config = dict(
    num_hidden_layers=8,
    experts_per_token=1,
    d_shared_expert=0,
    hidden_act='geglu',
    routed_scale=2.0,
    scale_expert_input=True,
    lr_router=0.00114,
    norm_eps=1e-05,
    learning_rate=0.000703,
    batch_tokens=[65536, 131072, 196608],
    max_seq_len=1024,
    train_tokens=577700000,
    max_steps=4605,
    dataset='wikipedia_en',
)
Below are experts of layer 5 (counted from 0) of a mixture-of-experts language model. Rows are named router (the router's row for the expert), gate (a neuron's input weights, with its number), up (a neuron's input weights, with its number), down (a neuron's output weights, with its number) and show model dimensions 64-127. Each number is 500 + 40 x the weight over its row's rms, rounded and kept within 0 to 999. Numbers have three digits each.
After each expert's rows: "comes after" lists some tokens at least twice as common just before its tokens as in all text. This comes from a sample of Wikipedia text that the model never trained on. Tokens count by the router's weight.

# expert 12
router:464492472511512521493531574458515531443491483480493529592484472477533456443542477490431582561546529520489410499554552528501543520550471542464506518564456540518509494546563465517476560468522515
gate0:488510592471519450531482545431554517479443472479524555504478482513448478509486496491484467519451439565508514514546466519589368539468464526462449498520453541437616495523519557425560472472493482
up0:461469436522465462470456519561471521524487533557435502511457524503510473530543498527531480440473482407496518505390572474429532515489530496514512503533498479513478589471538498573534552449520523
down0:499501483478470513517440482515455530509457507475462520588437481506460466443537470470522528531475455428563451484553497555527543544556422502475518496547483549478490540435485512404524439530463554
gate1:484560432436473478551530542431480563497571490477441529457470478432546531459529545503544517441544539505484498508494404495525481549465475464507476512576485437430455438415496462468448500497407473
up1:489510502524473506463465531562496449456434475507597435524502516582509482522501529507474539537474521491526518528564526535491513538470514513423528477386490536543473518541518520541502479527530478
down1:504487507476470526497482512540484494514459470529508534546550510567481516542516438532533536537461505492490444490513448516451463477577504458483521513474474518512538491447575516525474554475520509
gate2:488560472475459482511511434501478529496479528461500457538487496541584503484460498429474381504515516476518513482517517469452502486512499485478477483455442507514535512506519541530517489565447466
up2:451533418507472573487515529469514491462479497430394505503474464400527491426393427430484418457464500482546473504519498472490417463554501582526435523514535509528548505506575472549500488563442446
down2:498480489481508488562518421484474510470491489535480525472521463457508431532526504541500490511432454518509537482490466546439532493542536587506460491522482561517545534474526499456479442523528534
gate3:520442510526446516561475497483535543492551464590470520549535512484453495513412496484543493527443469550493527474514474447524475548529608468526462488479535515498544489535444529467521485445546510
up3:508452507504453562606527516458496506503516483457503519576508481435425520504499473477505479558460551588541473529524579459515493535584539518411517482514473507478510468509487511510565549476548541
down3:458516469523431521430520473443532545471457435541565431423488551495477457505494505500514522544498523543430523507474559520521536479496459554521539510511446511495493513476462472592497473519453464
gate4:503567535461482478563529540562432562499412491527473588519539485505495495554553514583475486539545520545511486461497522525494497540560412552432482482536594458393482480448518456485485525475534496
up4:504441491548546524430444441495552478486540503513529435483516546475485507461481503477554509489479448451453509511561437474466535455481606487542488465480439545560513513513468563551425510483508570
down4:516551505495477535557492477482531481483478464492456563496467474535441534517496538509499490528512490431541489463494483506491497512482538497474554536513494509499444469503494519495519502460495531
gate5:521512499523448520413504401553520508474526481504498539540572509592484490508468515429503532548482407514534474520450467514481431544483549557480511486462455564486478450422517475481505535478449484
up5:497447468503447484469520434602491479418436489536523472458505561488506454490440462487531563450543514535539524476556535455564503534481546520558494495484478490418525446523549495543521489442535450
down5:452477461531502500545472498495474553544445570423491510553464539472491542478483526498545557507540500554487468452551452520536513510510430510447494511559448495557507515514546580561561426534436471
gate6:486428510441483491519541494518492550502520467500476522440550466483575561445534480513491561521473465559517494492553541485551513474602514609437491504596452517436512525509530474514445552505537497
up6:518549465488483481538507537447534471452463506543494522566459522480439431537514450502508456476513533496451535500459491552554503501405566454507519563526543445560480513491534465480515427515502479
down6:547545469502511446502482491495480516515438554489492533515486508552486454478527518513498477506512590523537493485521514532515515515496552467514477534488497463471513472492493508536565457454484490
gate7:478553489508388472539528470463539489566426546501551580513550507463517523509573489527567430484465465547525493527552503487513471462542497539448418518455470448484507492568477506483460451431492587
up7:500474521482408494535545541469578482485451525433510538474484471514458531541450435475510519570557488493524490481549496487537520536574478494494527509408438472538507496507449545448467445548489485
down7:469549490445496490517570482498538529487536511500525529480487484541448417555430548472452550496519502480499526484492474438407487516477482507498506428522488518557520424478508520526548526461524518
comes after: ",", ".", "0", "1", ".\n\n", " U"

# expert 13
router:480519524388521500541473525507557498560522516541453505526467519467482415568507463505459522513534516476511458456509559550474482514502558634518495580566504528552484500509493469463475500551435445
gate0:493506490500516554457473519462568567485484500500545498525496538490437477506614536530450513583522531546521487494513461517511532468432497471512526445534471571584525454562580525540468527551479512
up0:511497520483591479395528555540562572553510509503493487517480553521533523504586476495471446615546554536545477454491501510546548557469452512467460462520512517505509449515520531503459537470493575
down0:446542537540531479440499461474505573534457516474461481537536533499521541611542555547490542518453520503444491502486508550524407480434511524492547560479485476420562522518474503501547455498521468
gate1:540492491486465511541461518483459417436477501497563474542486421541443511536489491531523483467532503431556475459548490520471510479499559452525458575528538447499528492494483498471495396507528470
up1:489463560454495500582463500549451446442480475494447510491492424537473474531530503603484524492475493461569517453497445510474494481500536483567451533535529488444545495479493535469535473504526421
down1:541521480476518508562517541513537535517545469503545520479536467502477539540508522484576537446522475513575467528450525515543471420460498422505446483500537524447540517527526451497471473458497564
gate2:431547488443464497560417425545530540519519535507530567516501495423412438506549519516511507517516515433508470450508548437537440463478485484530457505515591472584480571512462470517568515503481480
up2:551591458482464442443466480511520532534545472625501591502502492384477448505546474447538509534518514541493493429495499537551521501444469500524496498455527486436465563548443487536499530447432583
down2:512409532471462486509519399513473531593504496516510466424538501577481544490544449518510444505494530476464464480518491462567484480465591483517512480429473525525536454577501499506527517541569523
gate3:555463508474486561568515558454525462494527439513517516501539516501553587501478455530566485498490457540491478552500456502555489412508546457522502522509440512502507488495508401368537467483508539
up3:538510476493579504598509427482486432430516505498541501440469512502486515449423448403439529564486556533471492498478442493475589504417431457568525519508502460490492549466484506583476512483520469
down3:540455500539529431506498594432454565527496531491522542461511488558544459539522494532507482586531498487506460466549504530552504517481523499471420472579484497524551519463567553451452534565502529
gate4:556443581453468528476517422502499569488523532450488553520491475481469520496583490496470517560469607560525473480524473455530562503481530447487414530487495522465461507486516446541539535501526530
up4:532505523490444491490487488500554487450486544474517468477498503458539442516546432538538512476534506516488414529518424490527508528541497503527497480505401527551492483471445416476484544443541519
down4:504554513511456481561507506515493512461407465438522525534510519507521544430526524549498458546495546447525528477479511510535504504597497489531500475554514473500481548484469497565494486456472509
gate5:474534502414387423525493524528503495488474538484444520570512511495406488511473441505566468520544443472517505459491485552465530449552506503514486469451508517489491455447557503473473478504491553
up5:539422452485551495516482528549491510478539627525529573508500400465507506499441398512517487501539507528454460485510450467489499544552498479485512528559501478497491474397464469469536433509497541
down5:423487448530440481462524483565533486519512466575487479432499484492505539449523494434451522508480465509499458568444485526618505493542420567504560502541439497558493606495511540529509498557510533
gate6:546516527522519535523571548478596470545441480527567517537570553545482521517544414490482443457521533479513526514394393461508453441527500447493491583513556483483577459505540515457520447508552493
up6:514573491491523458481579497452502562588523521482463523579536468528501485462511547481477502563495536484455466438532491502530452402470438494494466499540502524414462442554499555477526526498522595
down6:474474474508505461497460480489489528447535500562529584527500463491460519562527482494512530479461599471422507541505531466569476427498524502392492521508460484487499487467491437474489507495425419
gate7:474580509515555473600505489522483584564510375549546473443558440486497498502591537552523433451434469493495521457452511446479459530483457544477513551541499484499521468488442493543617398498459505
up7:462396518463469533488516480519539409461480580474465532533422516545498525505443503514509470545541490538491487451501466493503507469447537546483520527518479518463467449517585486478413532502525592
down7:521505455484539547494535555477514550519525487486554507474542438464485600467484536559568453493540518472502536451486498501473524461463530497476503496546522507496521467481481502489388466485553508
comes after: " ", " (", "–", "200", "201", "°"

# expert 1
router:457617473480458481566525554522486522582506512519491573509565443439457508513452472404482442487561426497585467430449545571513493521483459497484476527535500548577558520495478517484480544508475574
gate0:504507581501566460491505582577497512485529539462511491522509497534517491495500472451516527490436558476492540543506463518513475530521489469454492481502533497535473534500507483532457529542510565
up0:462479474518584531535542512465504539474454487471481525508481455552460493477485511535514478516433513557575491518486548442507486556548542436478577514483498588487441510458526477536515471463503481
down0:483487515497463565520470534455461535504550425462478559473442489563451578400525491561498522437471546415518502453456481476514504486559517417535523472538561519458498502559478544560497452483554512
gate1:414509472526440531509462511430527503515457510531514507493482518521544472469431433468531534520511541522559542480490539513511475501508500543502465538481471516510463512495467386523530500467527501
up1:438580435552464487492502493495537487411483531476502519530433519461451459532485511537439526529479481457510568505456571526528453391480471482528431579531490501591449520462510468496506456525499428
down1:461457496509483476521518542503511432563487533559499510466492519461490439501506520473423487460532491576480550505520480454508484446539497462507497501477407525472542455501482485526462484444515417
gate2:480477475443431483475515539444450472469484458554578504527517502446506499498503479511469530511549687512526503478565542543544461514476519427541501497488585486545594497505571444537468507487470507
up2:526440551549497548499644474535522503526500545535505559522506613520516502498556401483473455489509446529556457518451454506494514570524537513556483492494469468507491540461519453548491542504478533
down2:531532508457504499420469517554578450485544486501490503608481515520568496491603545464524527490497439484513492399472541497631495535514478505492529527492497476483478550547524517488467487473485451
gate3:399518508502469486532484501526475439430479478585528605491505425424436454562521487472470553518493469457495431463473485529570519480446537494442520522472519510564485513508527504516530557439520468
up3:465552518538559462582539453519504571593441491491478414459515361520531541432528533497478435460593500535567461535544440522509450527531526510529523528564427511512441534457425497532492500439540512
down3:497545495442455470492515465518465438496475539506440499483507539399447476477566473510420583520457531488473568459479520509470536503513500492593517514438483486557452501541471378586531497439514516
gate4:533517528484436515496540516493548504490493525456454514483461491504519454563523406484517510559528534505543500559479546505529468540464486533558537507447484571497458563507487506487496465505533451
up4:486515542479542541482488494432512482510529536526565484504459502465510486495454494512467517525420472551500551516462467496544494535503430540503506502547497524512523501512438451552480507492448533
down4:509501439510455496504471522478497470412495436458490463508529483507500490476431478517455506519501502514507451475466513530546506447520519538478508490550588497480569493521562503414455490493503447
gate5:447568514487508472508502477539519557510475480515477570557556449499485516475487408604416533450532552515438532560466479527508564513445502537450566486510532426512504527458491488519455530474569530
up5:443587469517534558478511493439493449484504504494474534491470508583595506563561423481518460452542464516508445504478437481504509544475505492459509588510541554492479446438602571554502564509530465
down5:520517526491467484514504486499459513568592466453452506487481543468556496485475539447493477541474492502489515512546467493498489443434453513498531453546465538487522526473459448461439561528518487
gate6:516524510484486478499507477511537499436453532489534498498433490474483519535526487514533525562487500447438503534467440496464504443455470519501448490543491424530513498537526458476490511497544462
up6:450443541439392481527458491409493528581430462520481496545495518531500523496502532468516459523533538537489512515434564499513540500506584504490455396475582543491484510518505474530526482430501495
down6:446473551476445482522475533512556513507449595488473511502497507540548536574432487488488481503582515572497522510402493488573538515533494536486480491518531485456533520498491538491478559424472485
gate7:508545520538567513523443479516530483380569514551511517476467480475441508565505516494528506556556491462527553511538492556485516390550453435477522484461475504499479554523484523452521511393513487
up7:518553599537544531442490494464541494485479541480527523441422577527496562488510463460499449445499464498509478485500452557530470440540454519574508480514425486483553524456490482576468481545588442
down7:504521446420505528453512520507520477465596542476443475483488506495514450538498423530525521465455463456477494515501520503493526447518479500428549496509474520473553504439501508461508529486471551
comes after: " was", " is", " were", " as", " be", " are"

# expert 14
router:516483499469527507525531501514503503567547578462455486511557466487494455478482485484522539532475515476535471500541574516528528551504464539477497543545559534555560525522532476505460493540476541
gate0:470489466497407493582491512558525567570520510488482503492482560518473474550417556516504458533523456521529477532446509531542535495466522430566458464440481525449602484557442420457518507519525440
up0:506556555478493436551478441518569553519494521471556544492433553486532489479466461525444437445543517562466469544570495477579530426547372515507493461528514495471535494457564603542560550537508461
down0:487498469425470500486493428544471551522492494495561490492503525470604434438501491471517546555502537498534482501501522557444458467525465486547504421511507477472523529482516503502472500537451496
gate1:491504565498448471468521555590454513484496442373521482523467490492443475471474473573519501530474451422576521489443527450589442479487478467559527418511597495521564567453499526497543541510471449
up1:484540480462446501490520511540445523559555393390508480486523519531518370534494507530477511515536496472488491522483467515571542469507522528486500484508560510528597522476541529517473481556528457
down1:485518495506529528473522459537467462435448489558497502492489403519484558500479518515488464491536545511472431532568455476530532448529500428487448530421585431451558484458491506543466486485496496
gate2:522519491524424495553523488445560527476423521471475479503500506437525495475537439443525490442476503513461441518525513507441561560547481501524502489566538530422508468495549510527459461567460490
up2:532452515542518519425482472545473570503492469446507505459526500534508506480508475531525447523488497429491509508497492511519483474530543505485449468456542458568454486514452457465541528457470465
down2:506527527519459491530486473447558431482492531506564422553486487512485454550514502581478485519514522480505590485507513556539480503511486575467408478483511458474518504576489471461500525530521508
gate3:484519484464517466508522479453486512481500475513496551559483447491467528559482543494475490442517460488539474456505555573445545488544588569487446525541529480494513442446528432524516509499538511
up3:471446531448506500510514498426479487470429489530535521526506522482450508495473575513472483529498457453518538490450529528447530495495495509572460426492510480484499479546450568478497517559519496
down3:590492502509410469506519545502410459500530519604507494498510548510484542553545437507485509495476522449456497530499456501485462509534492481529494400420484454491494441424507481503505519499479467
gate4:514531486512533538573494554507572481494555499477554472497495505433532469485429503497539457549576512531499505535492480497542500503446495432493452503501491553585483477481462476521551518554442463
up4:538597517508472469488514468555504469464439534504474494500496473471472534469561445527486471484426525444542486518489524561416505468549544482431496505484543485507505486497495457537543505447539445
down4:453553538549520475460549535458512567521501507494453506475534528477539464448470520543394511528471484541489535454596443447516520435502480530443454505516497532534509503486486524529403512509525532
gate5:459583427481496496544537503557528470504549440495554446485471573542533508411442468546534518513448536470474511488358513571513557502504490473509485533546474486568494470520552428520522533425531488
up5:472488480448494418521428516548485542465482509491477533512482467458491551434459542521441537448561473511462479564552432538506475418507513460439528523470487510503541463422465508559473502435541556
down5:401520478528469499521469503498568558593576544400519478548467469460508487459450462413525515510506427463484597505425456482525506520462548480510588564482494487516434465453491517507584525554474502
gate6:476508400493551503544398521520479461529494493468502544492541518484520528475465460507469448475481429542542534485540484458474525435495521504438533506472435542503573547512491444598515485542543523
up6:523529579546443472473525501502495474508521467498504457494510497538417460562430514507464468518518579503456479503491463587557428514484473452539476521511550529523455558528437536473521522484483460
down6:516550469541495541528531508505481457509462551538525497494534493545489524531515539510517451485471518461507521541470503564485475506484478455461467445464474462519556514521478472490527461520467507
gate7:466547510491486488523514509447508490496536481439508523466553466470522465485492534420516503542499501537527532560443524542534457509485545537458473494550543513479528443500488440433515475487560527
up7:418511456466519578516448465477459532476507566527522551455513473422540474459530525523442566486478494528483560465553464486475545480475556491491529532622532419484519582464543519473494501515474491
down7:412529517556456468590412541489514499477505540542570487472511512538555499489479475433511490495497581509495514560456533458467513525472520535538523510486489491488521500484416473547532468504506551
comes after: "\n", ".\n\n", "\n\n", ")\n", " |\n\n", "0"

# expert 6
router:489522518453497423465445501507531511537496554458509511545535623472523439405479506432505571570460449482519541532515522508485490471506520535439496451500555492551539517515557492442476480539569539
gate0:593474533527580519453535528524535502552554521480429499551521541495484471475529555564540523620530462520492511481515473556546466514523444499541528496439530469422487515412456506510513489475565517
up0:496428506454559540462517459457505445540523451522525516492468564494533518483478582507515526453484539517482544579490505466435430524520529487500466514512465470414469465432425485511432456450558496
down0:466505495551512442546530496568494607557491545543467544541477539539481594523507410484511473419508484529523530536512498506485470514464557502552531509525508470510488502524453533426505471477467441
gate1:498517466490594508446509511467483463456494502554407559498504541465440467544519471432495478535484517484466474432479570455498487479461443527509512554439491511505424555503532494496433605474486552
up1:535542468424525529475481612531567544421571532523432521475538445524491455494455496537479496536482526578499482416437457541502530444497520558545545527437538506491466452496565486443458539516482502
down1:471452480476466540528474456512534563487473499515539452419536513434527510528504469513521481521539470501485509508530442514441495487481532516573443501396544531473456485438509465541476524488563471
gate2:491445484518473487517468495533474501475492530495533595514518588483518475392586509538535532529502534522537509493515480518521484530484577476449485530526511523535442466449482513466529524495506589
up2:476471437543550466498523572531490458499471498536529518466515515477472529482557525428473466472534529507552506490511460435476464525535510482477504557489518485515507489521439483568468409514534517
down2:546489482516464512523515554495439558523530514528538523507492554514517552471471512579510476462520540518533543491576471515530515497544455500492436484517516503473463504466464494559494501514467523
gate3:494521529462504527495524546582429445503518491515529529479535469535478561502476592529525499513515488538510551465446525491543498534502550500523483508524517566405485439487547493501516451425419453
up3:441525551464497545562461581480430524536481517452450524541490467525413493517463502502557463484525478559516520431423556498540528551500516507617545501515532569525459501495495535454550463439431461
down3:440436515522485405472527497513464524494561503542497539462520503424491553469429572471543500550512488511486574473520501478485473520519525521510478465546488509423458523511449515500431521542530473
gate4:566499536558507530501512488525510474507425587455472496498490461558478437508482463517491521462560485458451539503441493501499481468507524430455546438482493444592540520497505487516507490566506496
up4:476459444468519476543534560473461512488539430512486505503462496483526536505509533478541515527479494495509452453553516567529510557501515468500431532483541502492485469469506503518502587474546478
down4:502511399456473507507523520484543505516474501488519460544488544497494498503515504460474532572535501486530537483420507522503452509515552526465560517488447560532538539470474490560560475477482530
gate5:436533495555466509449523567508495523462531549556412464522506469510482552547491489484460474504529455498523505492432485538505481530510497507447501512495532470488515517447562454553507488573539452
up5:457496440564457548470444497460562540488523505528501504476493550430498527480563513478451567536521490472478492547500498549497467532487507499488573447550503498493507515551484519577452500508545453
down5:503463540447596502475468529451498475529549537513524535520483455529506464535525467510525486491547530544468452526542481481482553460557427525542475513424497468560456481519469444512550521572470501
gate6:446481572474475531464449507469497454457463468475533516555495488502486484543469545521469550530534485452550536557424495483541622557524492518534514454514616528496495494492488588476565529478572509
up6:536461430554483524531574542555545583542553493494503450475490561514512506382459437503482492506551515538468459451577464426535469421524520492464500573541438460490508464507545516518481462517474438
down6:540508546477476496498439522474591468412545456485472533481494480524481491494509454469480500521526505523508566473484435504556500503494507535484505428509535598512526507477498468466498465479468549
gate7:523474532471511525511490469422571475513543511466489515502609485455422538519542552517469430530514475527527460415523521496549450546460458515554571509506525515451514438540496482552528522429509475
up7:541519446522451473492428463548467567525442520507484510496487533496551513514524497567501515529571567519435428475491555504559496473510451518458471504455507471576435543497520492452477503510493509
down7:530435474493525508526558506462487424508493474486520516520478400416457450533546434577534584545537500489549523461549529520402499442484577485489515459478550470533481475477481476494516505535507505
comes after: " |", "|", ";", ":", " in", " /"

# expert 0
router:462569503527576495455544544537422497546527457448474508528502498519499451538450537495466521502472472423447502502483501484433533425500524513458519514507484500511540469448516463415540534501511512
gate0:523470484483478513432505438443526539493535495426442512514454472513520473498584439450505489534600433429451486491469528488490549548473544522456512420540489501556442517569537482532510535488573522
up0:457538434504413578451521423366581528448448468518533478494497524528499571493541422498483548512501481485520463453474514480492533507507456490560511549523474429474560574518508503498497483467510475
down0:439520509489535465530448509451489518471478446538556482435542518533561492606473562425467466596536538519513584498447553534431593513488512541493401555505541570474509543467573421475531452513443504
gate1:522527525548470491415479565507519473433542502486526498498493492526497581483441456518421491480468503451463479481419420514522423492433536503516482497479414437516454532461489500477453408511560517
up1:503513577449501368508539557471453383531428550460550451462459531455447491467558514490552531486516478488531479522505444577520500516500527512491422523466535493531521538556565486550501501496493475
down1:448504552420474604502417497435521500525432445469514552488501446483455537413450507479470522480526510512403480470474502508510485556551526545520543469560560509487468532485474508357480365555488558
gate2:560492451519524486455541519461500588481599513543458572511505493476476481488592435457570585564503496445479494448494459497447603454482494554495565550539493515528514542454578431486501489563403497
up2:532506497480442579491485514499475493552449535515531522572486550539407518559434495516541421482534508449493565517468540544471479524487407514489435519476533436497480435537413495534507538518529465
down2:475459491485442490517463546442446498427538517515491449483551489488511464519562504494515558517494509423457544471498541498476483428487434462449484553513478506531482532504492559505473452504482497
gate3:469554497460505540480525533516531488559468481452526531545527554447525478499532582556541342471535525504495496431466468456465458453573555517574533613496532534501505550538481483490420491506490506
up3:410510559460499518456503509482532514486407434471511454538512465514463606458514518540512465517459521521487488425477542553498586483499449491504560530489469484511502437442413542559466496458477534
down3:555537506544495466518478533533488501484539538562492512520474472478462466500561551490456551488437535527494574560438464524396503530580509559524526562558466482473471462492446578466483494463435534
gate4:483499590482508534511536592565508449445528442424536510455556491463482543453468494428472457546532557473483461485476445451519487470603493533526499552481490491567475504490488466525532467493498506
up4:488486483433494436528521526491474483447490445470517519474513483507521453463534497527557513581553524491543591564584492503563475482456507479469508468503507496496564447527518530519514514452524535
down4:446507444497458525551496469487496520527457463522536533514516525552444588504457482512513430485526448442529483544590483439493432527468485489519432442517538448464469498543520503473524523476503463
gate5:481540453472519536514468474498495519487504486543497508498515539589505513489488519501560530516498442499496541444490536482514523451593492544503469514554545489506532515420527540543526556513503510
up5:531463427491503515524459507543465532536509506549506509498546463527635466524497547513511468504573461485545501467526495504539433438494509510495469486491518465429504487475483592543502538496473558
down5:521480477560493534463505452508424440438528508458486472527563416519497469508425430505510461449517479471541509516530515467545463492478531560525423495547512428457491495432508483525496483483505527
gate6:494581546489511510539421512467428511515483421503520559537475625507531531534481527508475470513506504439487533536407521516487473536476426485455521473486497493476457458455507494457541430543478436
up6:442548543418507560503451473505482460550405433469561524463425549468542521538547492525468521479510541480517548548577509490488538511571542576486506527493499507477476517456502432537553535506498499
down6:447555517533540511506552473542491527580512468474443513535465520456515586480492486488465512494503511550516495489509545418567489496420540539525554417524468519579498518499457514510488502543495470
gate7:470474481454479469504489482514525570595434524492426580547479532532521527478481586575470497445532488553523504462556507575462470459506549562445511483481528510455460538632526497554448503492493603
up7:424501484467542440446471531505433459480543453525476480505478495482513525523426482470578478559427545460545487501496550496498512558531509579474459478548478525468466499459526455441512491440503542
down7:505479412436487584479485422517548463511525464462470533550499555524500566534505531461444543518461493546452570568501585535505488497511493516396533519534491470531521468520441522492520483442515477
comes after: " the", " The", "The", " his", " that", " this"

# expert 15
router:533553584509508478434537519416492495525530461553545515487513468523514466474494519457472509477464557486509501570467527549516531490524476382544484529448537518551541449462498515422545506515502472
gate0:513463587567378411534498504448459534483543442521490554503484515541408460538554476447543487522564526468528493559537503491512423477510469488441475501468524466477564482514446466427508497492431557
up0:542511506462533492459540437537509508463543458523487432525455580500490517491530455511516512533518451464469498477495543492539505436481534506601536555526452463471464476531499561510508454519385503
down0:489434551458520496536476513614489584497468430520588463497450521438497524482547518484490488494519585438591543518493520549462443437479561528456563466498513499472524517516477553552460466517430439
gate1:508498519479506445441507473505459506491484443472496532494589492402472538447493546504476478500444452491479530476508498518522463498528558517525513550468480410451423591508498549504540537468442531
up1:539516495493485526469553463535499528501484508478560533507558499481531477432483527534484447520444505468500513545570539528562478518497600499506535533471501473528544489495558558485535501431410464
down1:504488458442480465571469513445462484501508534549507474501481487581539482495523521443486522507549530474458500474492492437485491482476519423493499506493458482552515513531530423416514538563482450
gate2:484427472493508527522484533483557563504453479438490558528536496483532487505420477412505550490454577502470461540573516497539525491485400528493547572529501497526509561545542433567411504475426491
up2:459503605486483499453511504475468528527508517472467532488474513485533519471468478452510497468451483489521445552522484457526501501488526521551521575537503523523517603524585518544476493441411497
down2:476448553470513543521494545542432581499519530504488498514504495471456505567499505559469472555477527490466565500486552547477517471471493562484482479521505558588467439537497511474479600531458458
gate3:476524535473563533453486512466563522525487594494492490539491486493491616523554516515413501505496463565487540476490446555486452456491475533486484472507548505535524561446593492505488554481531529
up3:526558495462569463448457553448512546504548590478516520524439470509482542466550532498462587504554519544528543444528432540508448453534520497535500570484520498558564500469569566481559483477570527
down3:522424490576560498504467505486556445419476456546476501474499438555594486497513454547536550505434525462576470468441490556481503494557487495435520574507442498406476509498443479512476553489542505
gate4:466442427503475483482440534510413512506544510447511487505450476501487465531482483528513526497559550472434416510466478526549477513461479487492487523486441479522469487446507445470572513503472491
up4:522430454490429449546410519467423445464538517429540435480452470463418464505495518459497506449489515441458500553431489467521530492516513505494459517506451461474513494488508489459514473564400491
down4:493583411481527479519470486557472512465503514533496453481504486477505486499463507483530455515513448432494485504463521516517515502490468505530544465529459511448433452507535484503498582460486502
gate5:459464490493525531515529576527513553477615549507455484469514585542487464516492513506468434458474541451501504478550503437571487532510597509469480518504500517418518444506500399484457521488465436
up5:491497493552502489495510449512532499543415505452529514541490504530517506514552532547477538530511462494518430588480506533484523477508421538460475509454518464554548526487557524524500504518567580
down5:464503521512560488507477457512455462472521506586453506506479583507478470573477556511546507529573488507457446502511518440536486511377577581542472512543480548500582413491558502469443485476499444
gate6:483530514543499535534514504523424508470481570456440547484495564498445458486485487523517563567542524485522567544452517524470491562481495489444499464506486430548486549546553551547488511397499618
up6:546520515496453559525464451477499523431462462431536466518474659545471469393505467522530529522508516479514562613509507531516513454519491541531539456504516521480499480565523510463550486506498561
down6:541473516548459476521462495571450524573441448421505454406498516439548438478482566484585514546440449498517547561517552400449518494472518531487513507513492542540472500566528477532548446501568533
gate7:467540497508528484520412453472499452484562497514548505560543455508547441556610493449517511505478391477577554522509453535455477461493564488478489503465458585482490400505454457484474559567497574
up7:515454518503483504508481521474513500494484478470536469451447513477483559465440518568493454481532564589463438517479552421470532563549435535465444517542470512487423585486528557504441433501429451
down7:501498475570459446477431514540489499513491493544561514519503496445532507461580526468506559543532473455564521483499441495512454470471545483486518420522510504544532535564493440467479536480528504
comes after: " ", " |", "–", "|", "201", "199"

# expert 7
router:484528532506476486508504514435500523544493528530455550516582519404508456443574458468448476483515571528570529490577527490487474492459504492480537534491513494538502546511465462481448503512504503
gate0:495506466503503503472444473479483498544488473525473529522536541498487513539491506540527605527467413484499505467407474645497495488442436561562581511522553422500442508553505493520527480536567531
up0:436545557458527521458475566537557498536543544551456466534504460522521473540448482574509483443516528529472464472548443506473564457432479425543451578485522483499529457538559421517436511516462494
down0:531506458442493507497423524495480425480522469535463524450545495497572481490432481502475482476545513547488536475474477563513478488457476484523504425533509451450551525503573553528482526486481524
gate1:506468576441460485412430526533532479434473499509469510484513526454520518485507470525558506501497456464501427530508494542553488490506456558558480539483482495530530504518533491493476418454445469
up1:507550490508542532536502478488483517570546459524519514538467470543464443520544504500549495492509493511545532471507603523454547439525465478504540537492563488506540466441504592555502507508517531
down1:551546501467540433539554513494488539556475526444501484537478472501423549461465489514472541560457504505474491502503496506484478514480486498431503479548476516522487512483515512470585533501551506
gate2:494522501495454510473530529518569493535486517506519540531525457525505536493508538484508508543501454482555556459427529436485483470502515555424472470477486561475565412474524545451458516444531529
up2:527542469528561445452465467527445501496514500523438484441473520406512526605516477387522484486510478480519481529458450474496525510558452506546419533497493489519473510523510482541568440548526464
down2:405490496494500475508516493489537496506470464510548527521557515508545539431544513463538472527507537488516542478492517549544509537520553524548482549571519516485554464472460554527433483495567494
gate3:548518508519520439484461466535510498514531523540481510536561530533413566523562578507465490524470450577499542464536444530509465533504498458534498541493486515462547444528454471430537531468519503
up3:464463567467469590498609537412517509490488522452527518508512453518546516453457429499466435491543520506498490538454517499529477485470431519494476488462437474503496526492495542526500502448433501
down3:504552454510489454559480544473568487511485396510514438540521494499482506459552469507515513460510447465533487441518521600557473504515476503480527474511465512468504462501496510466514532499483469
gate4:576507586437487471458519495541432544449498506458490507477552503507501467481486500567527521481449564475518518485519486507533519512556490524519542460476452428518524528417558528424501527461473481
up4:527423487519470484489491530466451516511468426466511550487463516475523426489494510517543558480459533405511484461486488510536529500519473531512581612522478507539587514486564444476509469513489499
down4:538475500446480466496525481548467456489552469533538475453488466481468504491503486494462462513498472489555441532520467486487518481423503491447450456448516549477480530502478503536511479432487489
gate5:496518569447489563583510491470432530578470500457509570450492548489451461602527565447507488530485484521460511489509546472562551570518484482538464505480493435509557558528476580521448467530546498
up5:503536504553575498483503556499506533546474528523469531482483524509557459583507531459453499540567423515453479474427511471479525534545416519515536521494518480482466530535500451531459526574579509
down5:451468505470509527461523501495508457468483499512510500494428506483491481500498542500494522511526547490444495540483477475515551568572379464440461482518539485506519503516478521563469492526447482
gate6:491459554450504482418489501486460520420504513491508480508511529510550465504525474467476524549525499468565424516481500547568490496549502498474442548466493449553491506496503510526559526540505466
up6:491443482464479541404538459496582526448530503474539533441561484515549504467531472474442547532495525494496457546497515502568447517509543473448456516495470469507490506513588487526545471566508482
down6:461423465550503545483505525515506507431539540589495504469506452505491457459513486517514480459558485461545517493561447483534478535440563531521442544496526454493509482492500493490478508576486529
gate7:469501490502483506492531486534489462552518461504445516514484438490463546403479449468522496555530507497491494583541439493510449518528473530482489478510519561466430486442485418502528455479461545
up7:511506499500529518527508503558460519590556514529538493538453522515476433471496482549511503589509474515526528502555506476503506500483517535471401455515527509470489419440496480565461436490478521
down7:492449512538488486506493509455535455511501529513533466505456499510450466482524512576500518456512508467536507471554514481470543490593492530475503474470519479463486444494460493555535548481562465
comes after: " |\n", "0", ")", "1", "2", "3"